config.toml
hidden_size = 128
n_experts = 64
normalize_top_k = true
routed_scale = 1.0
router_noise = 0.3
shared_expert_gate = true
lr_router = 0.000649
norm = "layernorm"
tie_word_embeddings = true
max_grad_norm = 1.0
batch_tokens = 65536
train_tokens = 303400000
max_steps = 4630
Below are experts of layer 4 (counted from 0) of a mixture-of-experts language model. Rows are named router (the router's row for the expert), up (a neuron's input weights, with its number) and show model dimensions 0-127. Each number is 500 + 40 x the weight over its row's rms, rounded and kept within 0 to 999. Numbers have three digits each.
Before each expert's rows: "comes after" lists some tokens at least twice as common just before its tokens as in all text. This comes from a sample of Wikipedia text that the model never trained on. Tokens count by the router's weight.

# expert 40
comes after: " ", "–", " (", "/", " $", " −"
router:501505489504477484438601568589551466456564519430511506501542471523467539536520443520492451481526432558519486448557472516437558486533540499532405460479490475476473537500431463457457480510400496440471515512515492458456489533515500545475558531459510503514477510523527514491480519524457481512522460452492522432508549526514555515563424590516494459484530513447590551433450493489546476492485
up0:562502527473486493554428479556439487421479462470509499481485560556485510497474527482455496592531496527531575478528480433530506516505438510508452517554421501497396537540470479509539514485446490599523517512521523488470503530462465517530521504554610528534426491454464453487541416506571539498458442543500531463504490468474506542561465519528422555563460501535466506525483487505491473452468
up1:514467497465489477457482486544489468509624493485497536502475556531598497586449473483464552532510489547527544504465441523504500481516519529446443513572511497531457505493470514386511546431524503517572507522459490496441514445546565448484487519431523556491489457499524508468469466546478503510499529460499528406433512536555537507486490477466490394443531568514529552485497536491550523459437
up2:463544514563473534429483561464492490545523421497506520534543487539524499476638510489466489489522518439493482472435489536558469464499403423431532530514550499465425527531469495546496521492480544497526513473516524539472518540532536518526591488477509429458521499509473420558460490493433466525586482441518480541547457552544584492464473496495468471492453452521533501483470553486499442493535
up3:534432485430462544536475488545479494469565518542526458498462526493494540589421459511535442503519455485508483541446520526529491512492536522544501569481522507652550530518524489498468412488467473506480516517497447450472511432532517456504589482450472524492416535504514498454565551530479531493540446447476454553428452475517484472475454573453498524525524521547535547476449493539469529502508
up4:523466549465504468517527477561454497484507477455518516461490466529492397512487401450475469530542581549497544519479480527477471519507560479477489454498496474511494485446519530534491539515407547557492497456563497472529495483547431479514649504507489451561528457536500510405452444493486478555538556461475556528468486541494501525524563475454596541498468509478461502476556454510472481556472
up5:492523553546419463476423478545493392510499466549545518538457566496531547472569465460495428434515547536487456454463527483498494453463446553565563480504549485500517552490500527505459518489497510474535499581487587446466521500530534525485501474459571499541520482530458536490508455553453483587545542461548501460457472542527509568469490458511538475424505521484552456484481482494508434463432
up6:457518500464533511488527528551471497515467541474409549546496504549468538487481461544448454533471481528471526458510435470481499512551490509532449549484508537442536487518513545517429504521474431538437477540505472582484530529438538463478527541487425468502484506538529517477509488607437512584583462453513519415471442493535543445472589472532518493525504475452547488526541582507414463482519
up7:421462483487466446527508530526487435502548594532522468486615517470509519451522507518558486483544464586563446514471470480542538526532515535514425499489437469483554495449571446508550486490475502491545521447443531524495492523553481470510533532538547507532448481533439468538570434485550402527485504436511481483518474487480568545406486467506482433488502486499480485536502514484541441446546
up8:488457447442535575542463482495549512507507543486461534528540490446494454402501552500534532492553375483500563473514512495534503451472463591456472562491490522478499439485476503488444555512505472465484559532538475437503488573453523505464491499443530570507510510463509505498492474535404476532574536476520543450536577526519552511482416490534494528539501437517474545445464432528516552506485
up9:531484496505452497509513501532465554564469535540452495496552493535486592524488522555541464469479462535542496524536513520509548510494547485517491502487530497495440461443469476440479506480487538544558520420447433453445607529501510492508458523458411492528504490481531481569508581540487557477494458557469537496417534545498489588517441442514493497485490508431513500360451443474477528489521
up10:505512452486520535528561587557585539488455463435456512497492496406472558433500512516454456517475568495497477539412477472444445472474422516541549473466464512531458510546545486555492493509489550462493501494476538431500462475418479508490546565429588494548460549494507510478487518502575460506528547524549586469506488515472498557487499512508452419486466498495471549536524483521575501469498
up11:498493473511516421509550467474523440469560521473491461513495510535449465584482457499487501557522459485511477476465436581495483534616496573445467531411489554446577433483566535590454486546491530497432414532517445507524512488501474483497487472491534474491519529501558481499484457507520523500506475481523545524448494402494579486561563440477512585524526493502515486499467517470526467458514
up12:486516460512503523498507500528506524559498464483488510538475546478540511472488488508502453494536456531547476431440429496506525531472516540520498463473467493508483546457435497537525497556524506487499524501429509435538388516529439516482500564423413519510518496514453469409511531570554518513488552549428538537444511446552518494497512614523495470482388517515488587550489465542496421562506
up13:544497442419486521485431578461479510477519487462465515514589520477497515504468532454486430495482437493540524456528535489552430553448492543529458454526465476545459450519416411527513484424464522452471469534511468502516590491489522557530533525519488562543490479544595448556569457467530547560513530442524485521496491437503540501541503458548492446493506509521508561470484533515568483504548
up14:557500497477541427440520462532525447490511548481497481547531543575528498522538541570529428516500565522523521444476519531471454541466454483463532438462527538525526593455504470509524487479558459484534535462501548506501462546502434533488529465520490457459540480501548484490515582572429556500474509500532507473469431553418522538512519482465431497467509533465431527395481465496533449410491
up15:517560517527453445442496523559488417533460541491443541495566437517538579460559523540503489470462486598507537544509421550491563519543483496502497461480516500467549508484459481503476538515527466445572472512496468459476543506502536607490487478486506470436511438525533504580499500510553517527432534511437531493510543528454481506502467415435465454500503442488533551444505573461435490493463
up16:489505505508461453455478530515429485523484468494506518578563440484542402491451514498448481432486495509557486489539585494471561535549513505528525521552521489432438531521438556508497454541526484437486496524545473548504484423525475505415540564533446451553499495547538504532500419468505532487515494495402525520539518543527499563522501533504498464407513500511493561455479509521507605436486
up17:550578512537492544532461522493442479473543502437561467478550486596502431442464423519437472480426477512485460459516505472465519489514470491577429443472538545495519509425487528514455521460482551483529539514409514522483592460473503494559492491546577527496487544475534488481537521490500577501509496542413502522508529466536496538550439571526505495445481516442470485534511516421536450528526
up18:459479402405570480499444560531478531471568504500528445570506452459428492509522461536453485514499520557506464518541480525484457491510447441517513533556545493452433442499527558542520607471447530517522508467530541474535547534480538524485444499499493543487465541506522544477490596490479487541513529526490517493566462470465546501491482475547431483547511525475490493550404545484446427449494
up19:486471527540489501470492561512445468459490470407404441560490474463475522521523501511454485420491544484448427493485487599456528540461509524437589517490447523502466516530523471563510523495553517438489553505495518458438519533515544482561457472489529487492510516583501525466512476556523444482530460553453538474531416531492543484549468564542509499503497509524598462443486546490550475568465
up20:459484459498509578500477476480498530485544500495437574508504486495453485573574543554486535473501475495556543474496519504520496415453572408529475442432480484492466550437519544508499501503480480473533500497483544499524484507561410492529535466590554524548606450479444457467502463540414492519427551492521481478436485520491534532569554553540420484461452486520515526490503477480467541496518
up21:466524490541482532451524467519478480449437452464495592587487469436467491446510497487508486492478519532428548491540517500569423494523535553484514537492494497473383501549500421474494548534487506490514464506563533554433522549449544440438516496528530434491517515423531504549596587503504466497512536511443491482540533477499502512529484572453511449488526591458520456521472510537550483516468
up22:503556466520498457490536526544501513415486490464464496504512448459495463515545556546456476491467474581493492476498545542538582505542463471554470475453520548531516506479450494473575527473511578411443465571450430577451535467522495458440483521522432496465518560470569525486562497498437531521515464482437503500566519540474488529501522524450428423514485550543493510539487570479468512465569
up23:419482558571469537385547504525466502598500520487481415469545483527492503528551492510445511522521434510511525482547480518454448477493457503539450490532535464491483443491487402536485528525471478486496430504480556484482546505517438544551510492563573483463485570496471504596552476435500455498537490510533498489536491466546485504527524554502491502528437491488475502483401427476578479554520
up24:446509402473551510501492580528437446515477460456601480491565413430531528531471437524590483447527590467468517569529457522547533545450516469448511502542512549524494541455462525465535472516411491494451567444511502483447503488517525484548508443515503493484526545535461527529544533551483453519515472422472538543485473526510510499480493536522464481485428470440504500459523522519509474531553
up25:455530518484557455489486496456486419494496476417561522491468479532535530500459476523520556475553476491425502465501534507485474419505546621491430517520469543558524465486497528451425515465575481477420457480550521543500500540565502550440494452425540482465510533542478556466516519498505513478493536446533534459523515516538468522523602526488610433497552474495533490459496478525487525449476
up26:505494549507459560514490439515561488527438587481490552490483427483453541505554485487464498456409602455515502545548497544488481475475516491495442491410522493497523529575540499482522426492535465552451478512529467465539535563517465488479553506538461492493497594511425550510490501520453475513519461459536489556509529509523400536494505494466464416464509497456450470557543531526537472579456
up27:420468497447526520452547562518516503526473476499498528443485539460535567432471532436497457492504450439392524492533500501495580403458404446498454484493472520572483505542511503502453488478577457498544554509492460492529481572496559486504513525520558558515525569571547477504468528493472479490512558485458517551521508508566526479520535516528483378473469495499512494524545495528461522434478
up28:448427498438490418518420512455495554492486501478543527468506503482478470532541459517414410504466473532521568431510493535564449504498527468508451513505476539463530540502490480510477539545521477536490547471521531446537519562513499465471498516515532486468485571547588496434522550512481477497513553455460460507540550503421564430478526469412546541514532475512594583455431484542483497512492
up29:499491549461548433540535487556568531479503506496519533535459467451570434474490466542530482440537510507436448472507489517556571485463560459517495509552493481449422410549527526528468502473445506462482501441515504540472523473489576538537547528491477528501401405519487557510480512479572489541498480522445477524525504527570483502504511583509521550453420494463589495533480535479533456443489
up30:477488533526470482525502517512511478454527485512511476456473421467582534575515481565574502508519538538508519503549546427526482479502475478456491509434535564477524570544512511411528523483534498464563549593451443443499501537463540548467567508471539561504530489443489479469461517472489466532465451481443459548478487524564450423443412443493497471519529516533549526499481590458514438483523
up31:479496547458472503519474522534514507552488494540503445469576488493543508515464611482520510468483453521515517507580436527527498479502509480502417597596476491492484462518492472500545523516512500529506518512503471487573570518481512479482434438582502584467480434485422505516497446610534446492480537450451542476531436441476537545470492502442465521500520463467502545524450569505481515416476
up32:526554442476498479522493560499462525462509417448491533530533497540524498470526507458549526476504526551482460540499437512456438530449444510579464532509415468452459503525552531538422529557573499509444524526574464406569515479538555525565569484464562537479492500523508473523531557505490468506518435513440524392460479548532489475474536471424502509470432535515483498472491506514503521465546
up33:525512531546515444508511532489506527527473519540560445501553449452481500529527522461478513485526494469458496491576460498510535486495529420433543445481498484496534462510537440556464563543507438464464525555455528514597492486513497501545445492542538486535506506548498496429559444502467504477417468492411530529526512440467589507439400508490531473591556505490537542455524489521463494400534
up34:386545537365480466532491540485462569441526489486506512498473478509617514536472420487538503461518523472474549504501488456503373487538524521583485566527430539505552478563508522541550501493517504499566486445480503540468477525484510514509465487565570505471526487499510542508421510523459494517511473502498510545484494547457452475505511491474556510505542422491465540503477428529440501507520

# expert 21
comes after: " |\n", "\n", "|\n", "\n\n", ".\n\n", "===\n\n"
router:483487493425476468493564554571502466510565524478463457503499465440480543528517481580460465499480486520551487479567425513466480534512554522512438495530518521486432481463500480485424471588480487512449532476485473484503441528537462513491606510449537507452522471471531491431472478528451503547566494481479563599552546456503462543490467547512513471473575476511555583416458476451492474525497
up0:518478471501436504547493585558489456478491491528544424472498492565548560522563564500430507549501454426495514493504465476568454470467522516493452514471441469513505476520502531468456505428412489545465489479513503517506515600481483518514534475492612528513419472441526483492509470483495514512517478521530555465582514493521399550459541509442500552526529532523548546480433502454442547516452
up1:561452480523390489412536511539512467502495544493499509492425442484508549555491563419457523498525545528514542476540453524538497479554535548474471530536479512568559460490529480448530485530489495542525472458522402432500504522492452466444520543478473569490480484443492494474504519463520488535492517512505597537578520472583420453508429531499518532445506548491527530508446521480404503503492
up2:490511471550492547480472475520496434434543467524460440502454526521544501483494510491502453468487520462516557470489481459540537477536455462482490475501496492566515608453566507505565449544482442462488495515561590504504523557569472564504535553449540470465525599528537447476415472490503566444507562409473502547477540516498557516484481480450453462489527445535494433460446527458534499524537
up3:533517497467470564520494517537542498450599494539455494442509610495493511462459452469496490508495540555477557581478529519547486529494435481552419527483522447594479530464463512490516520605475497462518506441438495496485492463526432483504512416512565489484406486492487502499488498468450481535489486445498490588481465503539529559464481567536428572465549518493530481475524536508496478443474
up4:428471576559467567497531489485427509546487481533478507552569474498544492483580490490479465495531466443522569490475453519569530498486558500551487491518537492474491534438568504556474541508416530533506483420504538458501509486488444546403580461512477507575480418485479522452520479419441533562543517457499510480529533522431541486466509455533483533521426468447502506457463496557509515493501
up5:452568569539349501477496506521484495474491502466535474548561454506476548515485470471483439534537517556464466580443454464497537524443499566486509445489582515522501518517512458528495540459517509520458514539471568469470549541476523514428588501488568502497466458465460492516508443459496467606536538509571529499471480496528472475539459530481443495509482514501417487519533446551488437538506
up6:548503531470506427475581544527461480458520499486471506563523494447489513504450480504403440523505489400443502514512444493529459499507511529512500586480461521428515500508510516501463572494511523524454522471508569576478510508520460500496492572515470478473522492580462534517465414480498488612618465539551498487492492479557505442579492477540550467430453445489520490481514532508458475484550
up7:478495515468529490547483585524545429482472518578421458526516469468487484532538545558461430538447561557480498502493467489554537514497508577490440523473481499511545507357486510498576543546453491515472536491494484502512488476586520511466512549462573508495528555456512437495527485450442499446520524439515488486521549483515510423423486502500534449510549506472542569479476536468486449424513
up8:456472387453487522503479531477527558532543505492498598447548482522504531456474471541533488502458424525508429513468523505544574482487496500437476473488479509508453453471435521530434544537517490516534552460473514512458434622471498527473586452503515494488541503517467510463473490483479462563510475493526511497563572508518519459519510467567427526490557458519528553508549532394482444473544
up9:522579515494514475499450551538447549490522551542513537450499524529496602455515467466510532466487476470517452528548506463519452488468545505441469486450473471508419469481492519450486439510492467482516521467554452503437586563493526474519515520505556463518585448512594458488483521437428473497446510498510567529526561569552508559477515480510471537519466446428586512469440456532476511467558
up10:491476451499519547530469444561498476498489568468436484442432480476440460501575496556408455508530444536505526513497477464475511460481492548591517510523534504509462520579527478527511506538479461530512526519555494408592482520511448510478515495431534488498498444496592508475515476563528427531529556479474537459500554533420469465519504515443478455457460545455520550602488524545489466520483
up11:514469492456526514589474494493481454477465483440479481434505523441436489574491565481510467467544499511472488497463513561558520546544517518506484451483518521389506504559569491523517513499525515557551399454508407506534481524496433436436472495463595525515512528533502531523476429530449510492525480493477452442504470427515551540565502487468543513503488511528482524599536501473536504475584
up12:476545457486471488515504418518509513475555462478483514561467516527495555494592456497503503480517497516500433517565480494568468522496460604594538543552485506523527368459475451526466546496447567470546500426411503493500537518486536496446502526439457499477536473499455485425474545528527425570518520513496559466456528462530541485568449553478526497516432494523467511489495482502466456515492
up13:525498450461490467493478483486538542546582554499517508485570457450552511533507491499513533486492480482528435455496497441497466522527513551594495489448535448532469499423471475527487448416559499463521578591525511493454526515514522563470501527473562462634445487524488441505490553481461479469521533488451441524476514485474504476546463478526507517522492518593481532450570533443478433522429
up14:518465428477568457511511501574518527509451597505527530480457471563474496549505502540500507453478586550484549562573485543500480509513422466461439514453451432499469534537559533460490487513481506484549518500499463481497514572467516508502546552467474499448493471468535505492543479540484499586453476426541510546473428587430420487480538522457528542503513482394527502444523494491531473474465
up15:512469522479463503494524469598464484486490503489514470459507460471524534516504518482494551478482514538572525533490516571447567457592510456494518550524544563491443469436523579561543442531463484391584464540504517489486470514547472518433503474500440488502508433502503488500505478422491554500528493544414563475446463530498508571451534473520457563480494489514563447501539489486506460517396
up16:480462494484519480544620573478429417548444503518526517595540422478501454529499515470486522513483485501466519438497569544474551460606522538522476475557497483441508464488499460505534589442522479540467531431518547510498475455477499488486513592516472410483522508527530503501438482426546546508503488489439459474510489500526523450519543504517522486512536491458503531411510484484544556475452
up17:471552526514488434497497472459460568471516497517472526534495445509472490521511545475550472551398442593518532533559509491403508471389463498551487425510572492533542492446447495560475493529463487474558516468472577538565500487471511539490503511543494464521447496461498499437499419470441509480564462448541540498495490548507457532508533613477498512531485466446537519504491527485523506528564
up18:485362440476570483495530542524533519523530488468451457510525472534468413577502421497462505559519531486498463523520500502542670479510489439496527464521503517447457525523527503471516535494478564539438538468461585492555467440499533488480451480460483514477551510509549512510498506523544586497480510525441484488527496422523490476494514489541505468494491590464515479484507487544455460456487
up19:503455432563432495521462587483509548501597508398430447533443499484471556470496515562515454455493495476493524493538510538444516492543458453483536457466502573524415517513482497531537509542473463452517493522501552439424445534524579480585426504526534533445493539451487489531502478497518508426498486520478561471475470546571459509526474463497510547584510547498511495490498497455528490549529
up20:529498504472498530484487449530550529484515477503522595442477432441537497482445549474514506507483465505504525501511506465565542459436491465501543481463444571490414589456520497494496520524492517527499461507476561544500540553443405453534596449560504518566509467434444492487519478500438509512496524526534523523460578488438480520537467542586491536450482538520556444454419530530447477476500
up21:470514490488624508443494480521430455427486450509492552485533483416458505489484501486437521491491531513552509545513417550453476467531507521516557511493479484534494453513492497503524447454496516456498513429589577563553480502546480485438508486601505473497441505460564539506579565510474470485451489513413446485524537525497513533586547500528481492525595507508555466457498492461483497533494
up22:467522560528522463482437526510460477487534521559482455479565533496465434530517586575510550416524507473488495431545439545416482490525499445526540497474488513587502535456528414480526489477516544473480482492503475463496554509517505491532529547506473510428467453526468450441524480579482505505502514469471561507563497438489484553508512480434377495563458516534544603496525515487522481527503
up23:464460528576475502544477512540495413489485529507429482508495463513482537534503525432496524496427431532502459542467489534567455444481499434498455487482466460459440439498532462512528581511427523497497513524553470529463523498531518460523553520504501486545488485503446500522476464562480544498541524543550445568444529524517403536510514575463582444543463507455563497525395492524492518565560
up24:439466436470480558489441564491494500478512535574550475527545519455539436531489515457511481435518487493441500497538565474524520501528523399487494516492537527499394531482527503452502514510434483540517526431556527548422580422512449487537482470419473497442542578534543488474522529535494526444485463480457499508508514558536489525482480490531456473427472548412517527548507548485535528559517
up25:445472490481538490430570494511504480515522552461520504495466489514561515517525473432542483482568434550508538486583540578501484486538494520479420551497491449560534494492505503520481540512512474554535460447518528502560480491478470512489532454442588480515429474449433581502442550509549392487494495480463486470487539518545447559498514541426559439443564478483495520504529427520518518427502
up26:487514471440586491396501529492439472602434501517462503492460463542523536561519505520537491451499450582508505532520426528525527481437510529564479551484596519450481540472559444510505465573520473501520467477494465447563536530487523528524529427478487490479450584504420548466473468507448532529480498500523500503485563513518481486525528490473412447517573533471465512489536451526460495513448
up27:511497456487523507482505503466565479460554456535526457394471480490518576511449456494408492587579516387500531533489500490517583461508452440506490537508462534505471548497531533425481465492554482474508484488451495458475468544497509517538521457511556527519512475548540475555460486494576552450568520440486464519423491557532536561499506479466507463489546469506520556533435528437449480535543
up28:498478594443503513386564514453508537574491529506506464466503462551498561526548439552487445485483439558507595506537508502553534455444470493527508522524523518497414517486502481475513506558491450517505497470607521482515480484499455478473521494480555457489501542491577473491554486534450518467434539425561480495536514490502511430457489505523446475484465453465506521462433485437492563560564
up29:444528474518544449535471504511517550508524494490493529516468426542570450515553426557494392474517455507534485487483462453534478535557560456485512531506516418462478481595480492447500473521489519550477512487539457560491518516512482489527589496574483543482442502460538531501476479555512505491548493527547488575485432474549503516541524484537475495428555461443533507449446517515479516364541
up30:523524541488472530502521541518552428474523481475516533506488516454525501508498478522418530534454535535533495524581499403492481498506523503482518464490486575482387515521485547475527506516453561473593545574490495489448524522470549507481528517491587541535526474467450519528513560465509452492546467473459488509493521567564450497436451469440443423556463451535504571426448499452551485434502
up31:454511519496499478453587519502521446481544479519490419503586474473537468457537578511502520477436508523568530493534544446510514454442492543486510524547522515494449468510555506454477539548483502515540501466489513456418445529499482529493486481474552615477493458490460387482526471568514497580511533474479499433530575536533494484447483555495478464472506499507500437454491531595521460431562
up32:473491519399568530546425504500509525437507490443502482566474516512481565547591530503479503466547479439471560496495526574481502533505481562474450515372434552457478486493485449484497485535560492487508474560490501416548487513466477459437567474542533511504503530502507455467518549488422499505450484595532524478494478533471514514507498425497533535459517501525477461479519551543578510555461
up33:519439499549473504508511526450477536518460535472560480472534539453540536544525504505507477577475491486452481449589464508496472530490483473477529360546464527502519504557397503438485550535516533527490526514568495507506457538489508431516491481534499582404454486498556460488542492517557471437459490424531464552487495520437448499483463562490491488546555508472558583449504452532470480501536
up34:427506506402450491464495559532410549482571539474414516503556477497515507452406542469517485534452495474472500483512468535444476486490509511548539541548501522533538524486459524430468495527494498510480562540518485463470445551508529551539412497477575521505481520523525481484480519602499418477515548523475526510480536482464517472503504478510469498622538398496514553453441552470525505510516

# expert 9
comes after: " |", "|", ",", ":", ";", " in"
router:541460512490514452444526546567521490458501515490577517503597465490458538528566516505509452487507435545544422461574457445474545444505498522516472471496484538564399509502502483470470388550446437474515469478468470506507401531509492461511562491471518476496438528549549454484470482510459533539508453448442544501528540505466506544551486551524531445466512544513577540486466474468554517492490
up0:485516572494406533562434504554512495408516449440502389428534452485454541581564530441489464531509546544524478535535498437529459481465504493532492475502535541452467412544514468524503559478477461589561498462513560554502531535475503498485555519525524519482501536456539425515529448493483533560526543450455491532512473485513442505440527468466471513556496475494505483504509467489510564510459
up1:466516540481490418446452467515479464442505519530555459467519484519556513570419485479514507497499575478477545561521495532458483512506511540499444493488550566516482589545512494456456447518482437542509443441502459452491521495552467487487579512446565590445504452536496479476523543493510461543527507507423530533468534528475551506481526412513480516498525529476503493608482436500507499560399
up2:513474498511509518444486516451492428450483516495540478517518480567451552460616565468445490513436506441537545448504512403562428471514466531446461545541539494522430496495488494490531457572481494487502545501531456568549516578558513604483485532471619479498464515518514508506441515464520454465537525470497492562523503472460505489453476512502523517488440450528540495453500514465568508468472
up3:556488498507463511523473439534481487469552521465511580518558528501497503590479479471513476539479448492430519530502545550547486483558475472500446509480568474559476571567525526481498431439491514534480520558448487480461525520443510512477498555483446541520411554411470451545470454556457502480528456483515487433500454471535444573536470502562472519536489541494471520516625506496455465467454
up4:517459528548497538483585537528503515500466555443541468457520482438441430501562486479505458514467452534470565447528480483515529504434604466621471448492499501511416478495513532554520563457531559500525476494549534480457516445560457482453568495418499481551518520533496509483503506473457497519584489485476584526511459479474504453522532510512496467485418467547485514446503521520553503479426
up5:532496575532439472495536449578530464505571545503527499494487507516464458486545468475494456532533536524526470474487495534507498479532486527519576509497541495539516526516464501468426495500485451513480438585479564444453462539485474444381511521485581538500491439498500430506468428528406543512588534521541584563459459508479487509434482526447529480488545563495524446487459436534497529481518
up6:487479520459545533565551455535479552473488496504487561521519546449509498475517443556435434494513508481523559454469516483456509485550515521427447525502469551472500493471457543539517551499475475542477521475562502601499484516575453486481518582459431520438476489509547490524497511450385499583494497412474579481457465508557579448520503450480557496419494532494503493539490535501509432501518
up7:502475447488456443508562503457494451503542492527530506572533449490430569496525461539521491520521546569515465546479490456524521518518531497465509448449543451521531515418494486531591460489445482545485564469462517437525478517586486427468525551446526496487472554499404498512571464506544527457447507502476416528541501439520554499436485550483492443556582500515500430527530512487481468490561
up8:502524426497464563469482501573524530519489530509486485509513483451490513436466512445504514554537433479508491521483433479498484480496488520481427501510498554525515385479549527540425551550476487492523537445528473503416477556543493486449502491533547449465480562443546543503510520452455512445439539496431611559509523486580474509537432436512472535534516512541526533504597464441489477530528
up9:557470486441525494454471543513451539543470603509486468416511558440466557552527426524536478449464446537542497522529500508458428508518501468459551500466480448494480538485542429499450478527466478499538515450479495489491562562477573472534518434521446510524561530476509470531441500528539456458479450507494508541541589536537484567476453471555474459514518438485551483523476454565478553550556
up10:503482454472491575518521508535477526492502518529521465436469547498545482479514544487475502505484455486508526458501452461538529485437523491553540542517478475522479409591592440481559479522456491521484517453510598511525458495465448456456553477451564457502528508524463513469585479572594469457489547488569519503441468506490429525476464547500491442498472443429522566565467558501483447476535
up11:508442483540490424433549495491531465410472508487496516500526532473407491596509571503514473488542543470472539428508466439505481530550472481535476495479518538503538506527488555562474495580447538490491502496519507510468468465466544474519559496520542428461509486472541515437476381483529425497511450531478469592485501443412554458475519485561530522525499557540480493562542481508509534543549
up12:489589487562477503471490498561524499483545507514485536486538557512518500547515574508508553455495458484548480463492438541505502548473461491554485557579492525535487468416545442537518547520448513507475489431398473438503487462515489448482570551447513536502498505480420472493414501470489454507479554495453514474440525436566500530488530523564464529413460475469453524563530485552462447560499
up13:483528448477447484506495518454438506484536434471471484564576512529572568540488607528481457497500557557471495448444522485539453504449481576519501462544498500451451416389472448455573481488462535509507520451488496479528504493534452515503490539482505472498469573481510505579507551478536472449521557487551502515538552468499477541497540491491486507464564497553449579401492487468538488517520
up14:551531477505461451487506485522502508548489531485527501562559543561499495485454477508488409487490554507488505508510553499509455481497454496468511482438453462565536515519481512491471439521491499504531450405559522551496483550544485487435499523472490393496575467521499483535589590592437548531436520419429521523470457568436526558501530487522498517527444510448527477460500493502555502512418
up15:547442540508501524434493464577482492540468504450515473461464507565613519558533471553437472517417507581560469471478437609493481481506509442497493501540557547515508506490502565574468442461490532471566408495534493547532488500518463517467423506440541445485522467453529510473493462443542505520515518475430545464476506503477483457513461497527541487503530500576521557508506452463533485512479
up16:588478525529435443495569566467444521513490494470502452586562497497483435453431455489495515494498501483487483445477602483453542531504471537525574543573509509510468432433451545548522547556491508486494499516573432466480481459554516558457505543528552473525496531533527425544518498532515508458444468525485482448486480486495583435458478483543521430518482543473536522444512492459526537467471
up17:468584476470474519515473461492514508518586565540607529528512478538547492520511466521478451493454531556507478434508493440537503442503466471487460426486515553529521484403502448554483472523463526507593555536489502545531526532497475473543550470540446549517464551512462486478473489528430515422415531473457526542413464496513517526479518571508469524504469522415530414516458522515496479526465
up18:529449485485531512424471493524463532575540492467524452500538492491539445443485493458488444542525557540495524462536538522496469414545471507499476517530465483438423461560484555528593550579477539429486576489475475590508401536540518517476491443535523520507504565499483532533502425500535527572486470520455514522497445446471541517460492487495463496569523576510525462475443451487460461498491
up19:511495490550528459518457551538505479472502503501445444543519544475430564500490401562427482470541478518439462460500523505498545524502417545531598546457553489496405503575512515476521532515494543467486480530481521493405513525530539516519412440497469513508483511588428480543407542453532489496552422480502510512529511518459562509505477527507481552513498510423538536498480478521528452472519
up20:482496458485474528513470518459507490499541570541544455509508538495481493525509496493515488547491484460489556518453499489512547507484494487486470485417556568467393526501471519510533518477492458495487484528453453486465511532445461385491555380570511477544578504484512531485526449545387542520466520436513519512484522395523488510546480544454532500506479566541565555538452486591482452536507
up21:480526489548531445519554467496416436456542414487448526519504471482490563533454495487468508485449490520484499466544517536500442515555538516493509451457465454563522462453496482481482500456508504520534522541560566577498491590508471519398536448500446447540493554450509498520569585533516480499478514547441435509473541494450479461565530605492480439520476570453519489471505535529533474537521
up22:517547554544490485525525500519546577440449501447435491503508506489450583525552590572459449482479488501450528495516435460516511495540491443565542457488505509552517443536535430500450508537530539500530424531533515478501459401489490484472527418478506550459426527445575525450589467530473461504489506529487520503558483525506483514542485515449528466463498514540438447506530524455464570515547
up23:448470493547572536469481517537461516532500513413487457513560468426571458541500523482514536521431463530468536398554560515495525467423504445533459468524514444440515462496523461572539529477415502468537464516489504507499581471474523544492495474472510479465474471497484503582435490480489524480526512567591513493521481477558492516500492556520564414536480479520504488444499485443534479551590
up24:481443486537471477490537506477426501476513487551506499541506521461542463530475451442500468440502493450494479521445510454533486578504507409546430538490529565461496434475508542450444543533403483514519587496515524531450512491504565532516548475549470467493478514469516453489615467472458503477548478500504548478541443578496563514548527524600497500485431551456531499448516478454460551538512
up25:434526456462487436445563423471514438550467491447535575485490473566510449574505513564595549513603481523448518445524499450498440529535469555530457471487479479553464457445516511484477469512526467482499577458508512516567537442516476531471457526469507515503519584524436495517503524448501463505532505473481495519500540535461443521504520540515512521522489493496504613459529465474523521405526
up26:479481552510487477464487467476544513477436570497452542485477461533514509545495501526514476495528480458528478486529534489493505418549450486541478514493544583475491525510482493504470497543507397513431412469542513464480473555508547505455504448539506462537433530501536485451524539481503552478529437476505490613435537597393458570501513495496451483508565523492536532578501540497501506518388
up27:468491459482491561497553495532572429432532435555508520542495481414497521501527534492422526559479478466458472445533520508475537455465467448497483552564478405471504558502530484468542483481513547483562469559437465446449520542518509525556533522439513500503476532538520549536449504545523504447528559510446522557542480526529531420468549478521512418508428473536492529523498485455497600481468
up28:577426535481480497445526543482428597502537504466533522473436505487443516507520554577515544504472439520590533485517553468503487497409534491465504468496506553490541527516537488466490523464524465561557540492532469496511452541491454478397512516429479468490497565546561450470505539492476500512413513420524459406461518508529504492506495516465510453547549551514535501438438492475468522554493
up29:467496533525547459499518564578514534449514558575475538500497541544573471477468461515532502438514444526461411514481431425475522490535510417498517517520467492485535474470504421524472550465486501504510480466487491530469483481461524470527514449499475482491497452628558517524532508495535489487484513558527469591508465469554502542524488545515569542418401473439574472502518573500464508460514
up30:470520537467525488596512578498585472420542521503447536539455522451589538557550515529493522437449506531475420498511474502460429511545444469500516451448503581485489509495483470517545470417495509431557482518564490489479463511494536442452551523445458487479486517528554463505522573477543449519551473390474488512505541487478508493478470514524558443515491471539572526515518480456537485512532
up31:518462547535437481489460523477488531539544522443472535500515529551476516418435520564537599542412460453508501461525481476516500512519502522500480536555486429417480503472476484490476420459502527505500505497500464463486495516520507541504368545506504480565486477469469533485587465602560585562556485453505557500504552476487463566439522511516500540456478506512461477484535474499481449485558
up32:525513444572451533548465510517464525434536552525543478543534498495458490498564528471453519463519549484457532490504524537538411479520545555451472516494436417498453489497511460436485566541565451486472532499516529425541527594533460490439500465525535510488529490616497542413510530456485496444464483572495464433503511501427493509530515458591515495436527475454503446498511512494510530524492
up33:491393562508551451579458533488509481532434541514536467451507449458503517532487421506583545486569456488518481492482508542485530510429549520443541401504507504484512537527456456560511487541501525505476468513531491549533456530464481471490504483528526453501515415512455517555597461575425525486551462476514477473516455568421479501524460541542503516531526507514538552433462541449498512466480
up34:486438580460516467479495515539567494506549504540491481511615503506531464508484491495482447493496510491514467515564450464448530458475509521521537548558445470504529478534426460550487544484448486518581512450449508459456474494418516583450485493439613510448502434517476486518527478601545416490490526514548513595521502463518438446473510503532532517524518503550503483499523522460516481506423